{"d_expert": 416, "normalize_top_k": false, "beta2": 0.95}
Below are experts of layer 11 (counted from 0) of a mixture-of-experts language model. Rows are named up (a neuron's input weights, with its number) and show model dimensions 0-223. Each number is 500 + 50 x the weight over its row's rms, rounded and kept within 0 to 999. Numbers have three digits each.
Before each expert's rows: "comes after" lists some tokens at least twice as common just before its tokens as in all text. This comes from a sample of Wikipedia text that the model never trained on. Tokens count by the router's weight.

# expert 10
comes after: "-", " |", "|", ";", "\"", " –"
up10:531559595482424586484468479353510494460572528551438493505578543478478496523612509408480523523464526516541530497477489536482529482526497490484497481549484461576485578497415471479495466478518478417597467485523515451500462577509543515415427565527556499508419483532522580498445526426419511473573496545469473572463549469443508539385459503452500435547529592447458517385499479457501415491491569534530419580518434536502591455424578499564447452581358591484456476496558564494465457459418479471471543524503480445556458407462373417519514495438385570515535494522437528564484558502483532528473472605477535484471504455588509547499569490471520531563508491447447532497464530512518441417447
up11:478533639582531496469481507447600502422504429470478491531525594522482478436431584468557517476475431430450556512501510551461544631461437514427537512576495533481435498463546486473461481519508518499478508554497498565461536553514515449605398497479412551452466392487479494494533504452529506532570469583575605490501484565487466527503377463484517503528443513431497534566521454528546511435585407481479483474477480436463610476478561439505504564535382539533508515479524600517570547469457476522510539532514539509480547494492510581527526472352505443483580486491455519515506538544433518544558494462561551476446624505509517460402497506376506391548470460555499460573527459451505494386463
up12:527593594550521490505412361566543488526449513502542526464451415462500508465540491485542488509507536494434501437530508466454525467440555464566549453492556477454443480444430437425516531496447505578524482531525520452559489440469477540493466504545414457535491473433462576545498463484470353502576498505449593564440530412483432437466417416554500556474570521474479477469575534590421493493586549571492548461538581568439563499530516574524596471430552492512494501529492439474413558500429497513468473612441403524601430515522392553498537459472556473480518526557561488562514510540496601518566517586417490535518472577541435454578460534540540480480473513601550580521520515510491481438524
up13:423592548541518502472478614534490517545463492490546501472441583533514412510433516577504537529577460536476459540502488574595527499549589532554540485474504420511470450513512423525470542506533589526509458485506555424519514468538571396516521562620442486559501382459442516513414410540544567486379505467475518454572584558467494556563551491393575494449488500512595475599485522537531541561580581529540507479512542497529541439513483466544521443463508549553497489488443487540607594545502462476419483455509450413441469376523450466504541486437545475538486568457564473505483560423540491459410506478509504609508613547456461544582511532544526515437426510493551545459489492562492523516553
up14:459539498547520433562550546485465499538540555537513565496538516494446526342448469510555412506576455533560505542562531550454577420523490472467492413501541536452523521429456575512626466521507479466451508421521547419503539474446449496470450484431331539464550565524530441507557478531473579444450458419518544496518547480448439480462493526529569486518536486469493493414465522520483575541529503429495508534496478479494530443594559581515531564448568509525450472410508473407432471470430491525593489572478474540479367465486495491515429488520478497491455419483557486413582493442517552504577530419541478480492402419517477560493450520526583409519526522516499512484496391471462495363616
up15:424499481475518464415545541507572480586491466480548603492463467483505529502393425536558482543446501492460525545557552559535524505379553457474529507577529501462521529420493484502558464487450529596523582552507486499503477460450541531448468489498442444495544432555481383520468431508481477555442425460478543561468606516641463459410476607579543466462513547437452546529425415491494399518523481509449504462472408524478531472530556488564539534521517485520452523528465517592390452571493454529425564493462424440410561421571498420527540528476505541488485502543535500467501517472400431426425438480506572385482444496520593479483536550427479586442462485530450520489492451557504575581472
up16:450514380481507474455426526540405446495557469432454524492546569472513552475436531610573509489538410429475464501478491555498577499452515423469550525506475514473463502510603515500455493564541476566469590463390537463557486517509409448461532541492499488548419532478534614440531496560469530529445515527535532575535562511499485520477495556505523496520640489449475509447468506447579529532590575601558507557465574473480513427446503503590465489475520495486540564533410498511582464530438536457495562495491589441565470489435492507507447463453434403513485505526535551497466523479511467544497496526507503337521572533560426630465507562484534482540573410414457462556565516606536476605467
up17:559510518555472509506542489507502500495471525437453468421542592532479468503444572460518465533553543413548524514505403520474527542578455447572533427520463485489495534567587507482510502440586492510492559454520445449508460522487411509446491554471552450499399547516464521541473537500460487440446404528373491527422516442604534436447452532568541548551567509427501536536489488553525476512574543538568528528446423541514533558491487470451520518421484478532513534496507480510481453498456452533495588498578556540495485433514425516406484468500414530576460537571429485502353459444468594387471445651539367526479512595493517532478413565465464505527447509452447483502447554507405470378566
up18:497466454484551486503511529517433413468522522560592501446590460516566605522505482458481579657499461435547454469512479374534437570455514494518567500507514432473479498517540517395480584439468496493471464589524529528545479442520508548600438505560471426483475551435448441481538442451443485439511550482473501521490549556442590421491489481506543530413449502473461513441585444561470497442497588601495463517509544454476626433580509475482475382424516492500362513598502407430438449501502471517417482585470565451464509416559522396574499494465440540535507542554507489495524512484453572485570504530541588521505533481505522469493490512556491515600564565455452492496505521531515475440564
up19:484462506475472476557429443446500505485454577426445504447425574434497630488555517540543524603462455575532448487453499535463493494568485438460470471516534567403534476473652514420520538472584553425583527586450500505568502414489527510479511490402405523477583534536472481422536394493470575428517498510513487579523512532469483463586510550537506466523430588526535503474534499447486502572517467518454502511505535430553572582510493539492517402505544484434448551569471508470504487465457441528520546379417510526559560473526593514571471534419555453413494550518490576433514515479542432504454540513530467496572439464560494428502500472597567461528462535343535522500524474487444439434538
up20:457538407507487470573503497499523593594499467532465462542504547518554556566457466566542562481474466539486499542551504558495507472524548462508484527548568401562525497554472477498612498405562439443443429508588558502610539438511486481502562510479496462563562536460479519550442416527492515546539483518513373357514434393538535500455560596430488554402405486518442440421480563561520451484468409592562449536479576542485438528519549562525601453525520459458431429503483473532448496499511493531521559544582529514583476538504493485469458481582481449580620518457564521490470502553553532488465561466501472586592552467494483520489595525622474477473449501461528457487533502470542576523507
up21:435497474459473458431471542486473592516516411451496548566491545500549477558474535542524508463458481394465508511507472480452563516482485597495544499534473455508519482448403401573566382462494527480510356489520528481386506538592404485531468518453433547463491592528505436419515461428443454534610450544491508429436443520453513497535526479450437552575534594578421559470477487455505580507547521500456435511520600512528517588588468508564545462445388461497447549470504494445463532532497546553465467420535473462530485506402407474439465514456548414575541559600476470548496521448490470554441530547497474416596541501507546490539447395547498481431555482483522536463569530498436489463470
up22:439557542564436555512478477504429460612472521555534452547462407540552547471459519507556431514497490579502490492409524510568518492478522482477559432484447498540470490506471425446581499408543534520598484491550537484508333561542483485480498444421466490493492482553501447425516566494474579625548445516473431550532541485538555540450503487399570535436471481485643530509520512462559508535541563554486548552571565476470534505482550460603534471456493552622513464468463474521456425495462460488429431533412516575441543584484519523427493485481520525547461518562504612473504503533516596511550595517604577475546492470453508562519449481459478567503536434591446396389502523498481486503490
up23:458412478511495479511495440502493499543578426469567467519475549585594576532462518407598520559565513447558514441505571501526492483429443491545495436559478538515507511417470501469431446518554518432563597464503418515450496531463516496507474495538489406621432580451501529512501568447491454504506420506432507655493497508447488431446480511571504510468409482562436448566506487555577545490427577477543488560471460543446481543527455530562613514490498453544476480597492524514527565551550587451467556575469532476516381467572532382532505477519602606573529440601499496403422514498483561553511473420444551490511494442447473491556469468574512507515523495532469466522556562526567474502536
up24:394549476467524478461453515542482418495532603582413488538536532502430536525463561549548529508465503507373505521530498466546518545474458477384497481463519428458446474455478447504530536528493459548495448482578586420586483439444396476492564545476521517600505503485469493525334546389487485486478447494509547552411400510497540435461555523452496536551621473485502441440528483474440512460531492485442499430503528517543445497444462526550525538432483566469440457376511535428472536466517499524523608519440551482532531440419540479517522564405533499536475455504473468439453475473479469441593436451571616486452610550559507445554556555571549515522481508568520477591523500537450558458457
up25:462423554495509505488507548500411484517454534528533402466411523576516577542506462599532405499508477550486538564523492344527495490500471450459572467574511503480549493517420582526531472572568446448538490449541481509479513519437576572517544555461453505520467498479574490498439525497459468536420602478563509508533568503460477504506479381495535530514582545497494536479452479522492563495564451430475570536473433531509481434555485400557469465468480567460477521499489525468436522490411473499517535599427463569436505515440464566403527389461529529486547431478477480433514491516444463471552406444435570341558571514458487478514460450635507509442499534526559533465487538501412406623550
up26:533539570503527567560526562485534393484493486443509469451491528468432485525564550565519518497560500479482459558469614477447495485511450484619533453433499489430484564454551477547486532525482555502430508479466420509547673495612616544480437533499476538508486411474507527422472570468405579557444472560555576491421530519495426498408498545482590551553454495533503461456492529433437506481561543505501562476506453381479523436558475492437534430516526515524465530410494488463505515490509471452497563410480441515459566485489515471465454465479464560478498531509491526460564581467529442500561419475569522457415485550446502468450451546484554420360530586507637532497491567409503501592525
up27:519408515530478560512474461447474417422521528519562503430503373509584508469508541479454502615436494460605525497476457450446537535499403512534417466489510480429532453524498471532511517476430470535402507448534526566552597522455557487402582519564432512504476530530550463490504471505425483514505542531567415485469609469481518453554567595508493364473477508516520544505486539470449498521517523505531547532509435497490439548442516542454416424513467485596494449537415476467467463465552518589540521445569475516554512605559479428486533516368474541468518538458381518478557474467460472484433586481610454519573468458563461556456551408497493446535526420625527433496469475491572469564484
up28:502638446423514499507540412514485482524466449488474455583491512551468478534519485564533476553548406520532493469569444491502496534540465476447514537493487512454499567551502620446498437429520594550508459468624411550504452588523546577512469410468477439583526502518550517448607476522521470523532514525508445548565421489512488560474531383525524602569536445543413427479476527500445539480437447538538490480478512449514550469421514438552403387465515533449406540514469446448504486518479509531474474540412501476465515489465404400542495566451556498561489479478462477441417496481495629460492504553434576515506545512417508577421538441604436541577483457521533545488463525489426486519614
up29:629492521497559504453414542455545547633505409456507435490529490559569529506397484473561518374548484498478526467473554519405464448493514536511526479435488584446477627535541441467512563544514427566533421385471521537400531546508523557478527504457465516491531610494487390551484451589472572490540556462481480437545520533502549430517525546528541501394463464479469405488509501453533465528535455457481519519563531483524461436485491549547557494512571549511467544427458518609644563531541466491421492471480460389415416528514561484544433556520519523474549452484446527544548426460462450460562442492507517451512483508549475586444540545585535522534486521560530456500576527522471456428479
up30:496417490425463505421512473483540543514493460546481458507456457510555495492405535555468435502448492435544472479455558493519575523534554486529453455448392606396467557574440535440451430445542573430532470424546529519549534492479535500496427496535426471502482570514564433418511434495498425464463451486520459414459553546549551468462546481485478473405527478455503539437420556505433491486536516478494592544453510502446567535507510502639550426424540486587494494510534380506546490480513504526535498575520545445486441475542472482417450463374328519495552489586462582445497522577514550542406506438532560511486526436550507530477428527577478499497435484503511461456555533538399400455534
up31:583433485438423560495592556476451412547518506589462528550507553482537524586572458525523434570449568519519593479479471544554524492426463595494427409466530474482496560401454468517552511526442377509508543516550516518503570434511447604543527526547478541568515418477453445514594584424579429513445449487546430476463562519517584604489507491582608472583489464504419525504505480510469523534564524548488536419479504394488506439528497505509455597433485581590494495444574532543581465516485539469556442548558516481432586498493497562476483434583533483569534500504524453446514502474501515439565488534537541523505595541601551455465535429505419525453547470475448505506491497467511467512579
up32:464493498597489513453401456543490520485561424503499371552538544554532538440498593544512434507635524503528559615555614567494540531485497446516463365402582553437530535494512468423475510580540449495476440439501495390474488475517601477566500536499406544475616432503509509524542404429528440434460483492497490536555494528508501462498437496475513473537588404511491426507458499541464572440513475504484549493549491581509564434472567433386484418360529560451497475470568448581509435455572483484468566531392507527578514476495494572482532512509474519463499480470472548527553458529455517505497519500469433462507494463458459552479578459432473506518466504534516475433584533504541452436487
up33:517443500560438432478588446529513437567470489485528507440544559488430465613489580475542428497509446485462472538526452537524449433479541442423523534527554546477453503576523460520459523495484456468527545552468492422659614402464519462555482491447431496371506512513516439458379483510548480476431492474513519478345473470548549532511480515467507512525474505472444483560556491513480526417435470510544612590480576454458557471511462514492567513540580482437449494657502433463553525480529499425541522457501558452503539499500418556531510451465528504661551471394436531506445492451451432511477523568488535448484519441475472523517381474511554500496564447475558566498457477548454527444513
up34:515523524440552453506507623598499528554498514533483634550490614522576552484426502519411428596559514511466476456434483490573623519554492476504468486448604468527505567397482509501501480510505476425499566511498492554469514631512542435598516546544492460466468497521462507528524521500514607489511527505432485540498479509423511599486502505432537461452387535523457530476555490432603495520457520547401523564510518434538426480552507508525393498555528569469475494502502569456492501438465491508460495545507486525472346549476453517507471575419495589506519541487462517541422423522485489528555535465460468552479607561516498497475564476584505475477453650420414527524570547454476513475574
up35:466434584497562476543474490497496466467466589505522469502498442370465587462445597509582492520455443505483520607383444423552493557502442414511452489546507468393464508490410457490567570528441603452516564523564520465546540518507528519487458525470493465461521469510515483505463416550505482399485559477548520553507515529506540550573628499500462516531514469549554468482481397553499543530467558543464552581476483500409477541513499493534408520482475479560516497517527491490540473522474526513385601504440500538512535489424454478425544420400471560431416507586484474438536483565461447467421535554462520496379474461533549461439536517533467515496636610532593467470484536589432553453535
up36:511433502546540467543580400512399508452520398429515433406400432505486539455500462442514561487517586451502463518480531610508532458479439574470514546546463479505472398516553505463508482497529539526423454551466485546453544520487480435501536549501577420438489504497503488411454486556471467519454488567494579465519564563507505628600474505492530541442542481514521528451601475481538484607567532550521500447454499498447454450508504597587510513415541506545482517512451536553373622489486489570623559553493528448539453503495515478439437444464496463401594556518504549529468502518465468465544378451508503496519540459529468506525487495539575615420492520592464480586519471491552526449598
up37:566452458394538381464477482500470428445555588627551478589507430444454528488563576511517450480602510481458555414522439536583394487568509373500559539573529524496463483496583486488494456456373503469531445488495434513486510454485519443543506587481516560411491513519503457566598475577447595474557466496531476421472482546456507472580463476441505545508448520527358466499453495495509513504564464534512471474527457540476435468468419509526558496425500464484583532511498551479514548539472518483514604451564474392432507490540597535534595579493467515480476544504585424428475460481486453534488429498498507446490456528520515503561569475414486433505479483531454533491497557572475551385463
up38:471459512494460510430354526528583527490550503496587478484491537530432455529512527517487458443556484426539479532498477559446444514490510500538490547542532415544535579552552342524520536531536436567446447530541456511417514516505571487515550490557505489520575414469510582534492555481447525460420500497510486362516504430418402486502550484464455381448438556465507494530549486517457516527447541455504389440518538495534558444557473486497448530466457459539551566542499470534550461536506448404483491446613495504446543519518397501576570399483493575439507558471539476412554618473567564440503539514518482433516554514507491444539580551576511503456530588485564549411467473598457420474549
up39:487479525589532453418509576506371447507529492464441512468550490444497658535518484543592487516463431509532476506470437393575483528568527492451511574535397514511458434454475484464481511556582462522507454500489457489546529392554447470456489477480449580585479569539495428503445531532436567395537517577433545520518412449475486474550556495500491500342491481529469582454532507531501567534550566394526420566475492553495418522442532444567518440414513471442516486521538567414496432455474458494567560416521473580546441596513488501469484509431492493512499484487459415506487529492515589568436516536381493460552489438485526480480461454472502531564480523461481506466557470614500565541561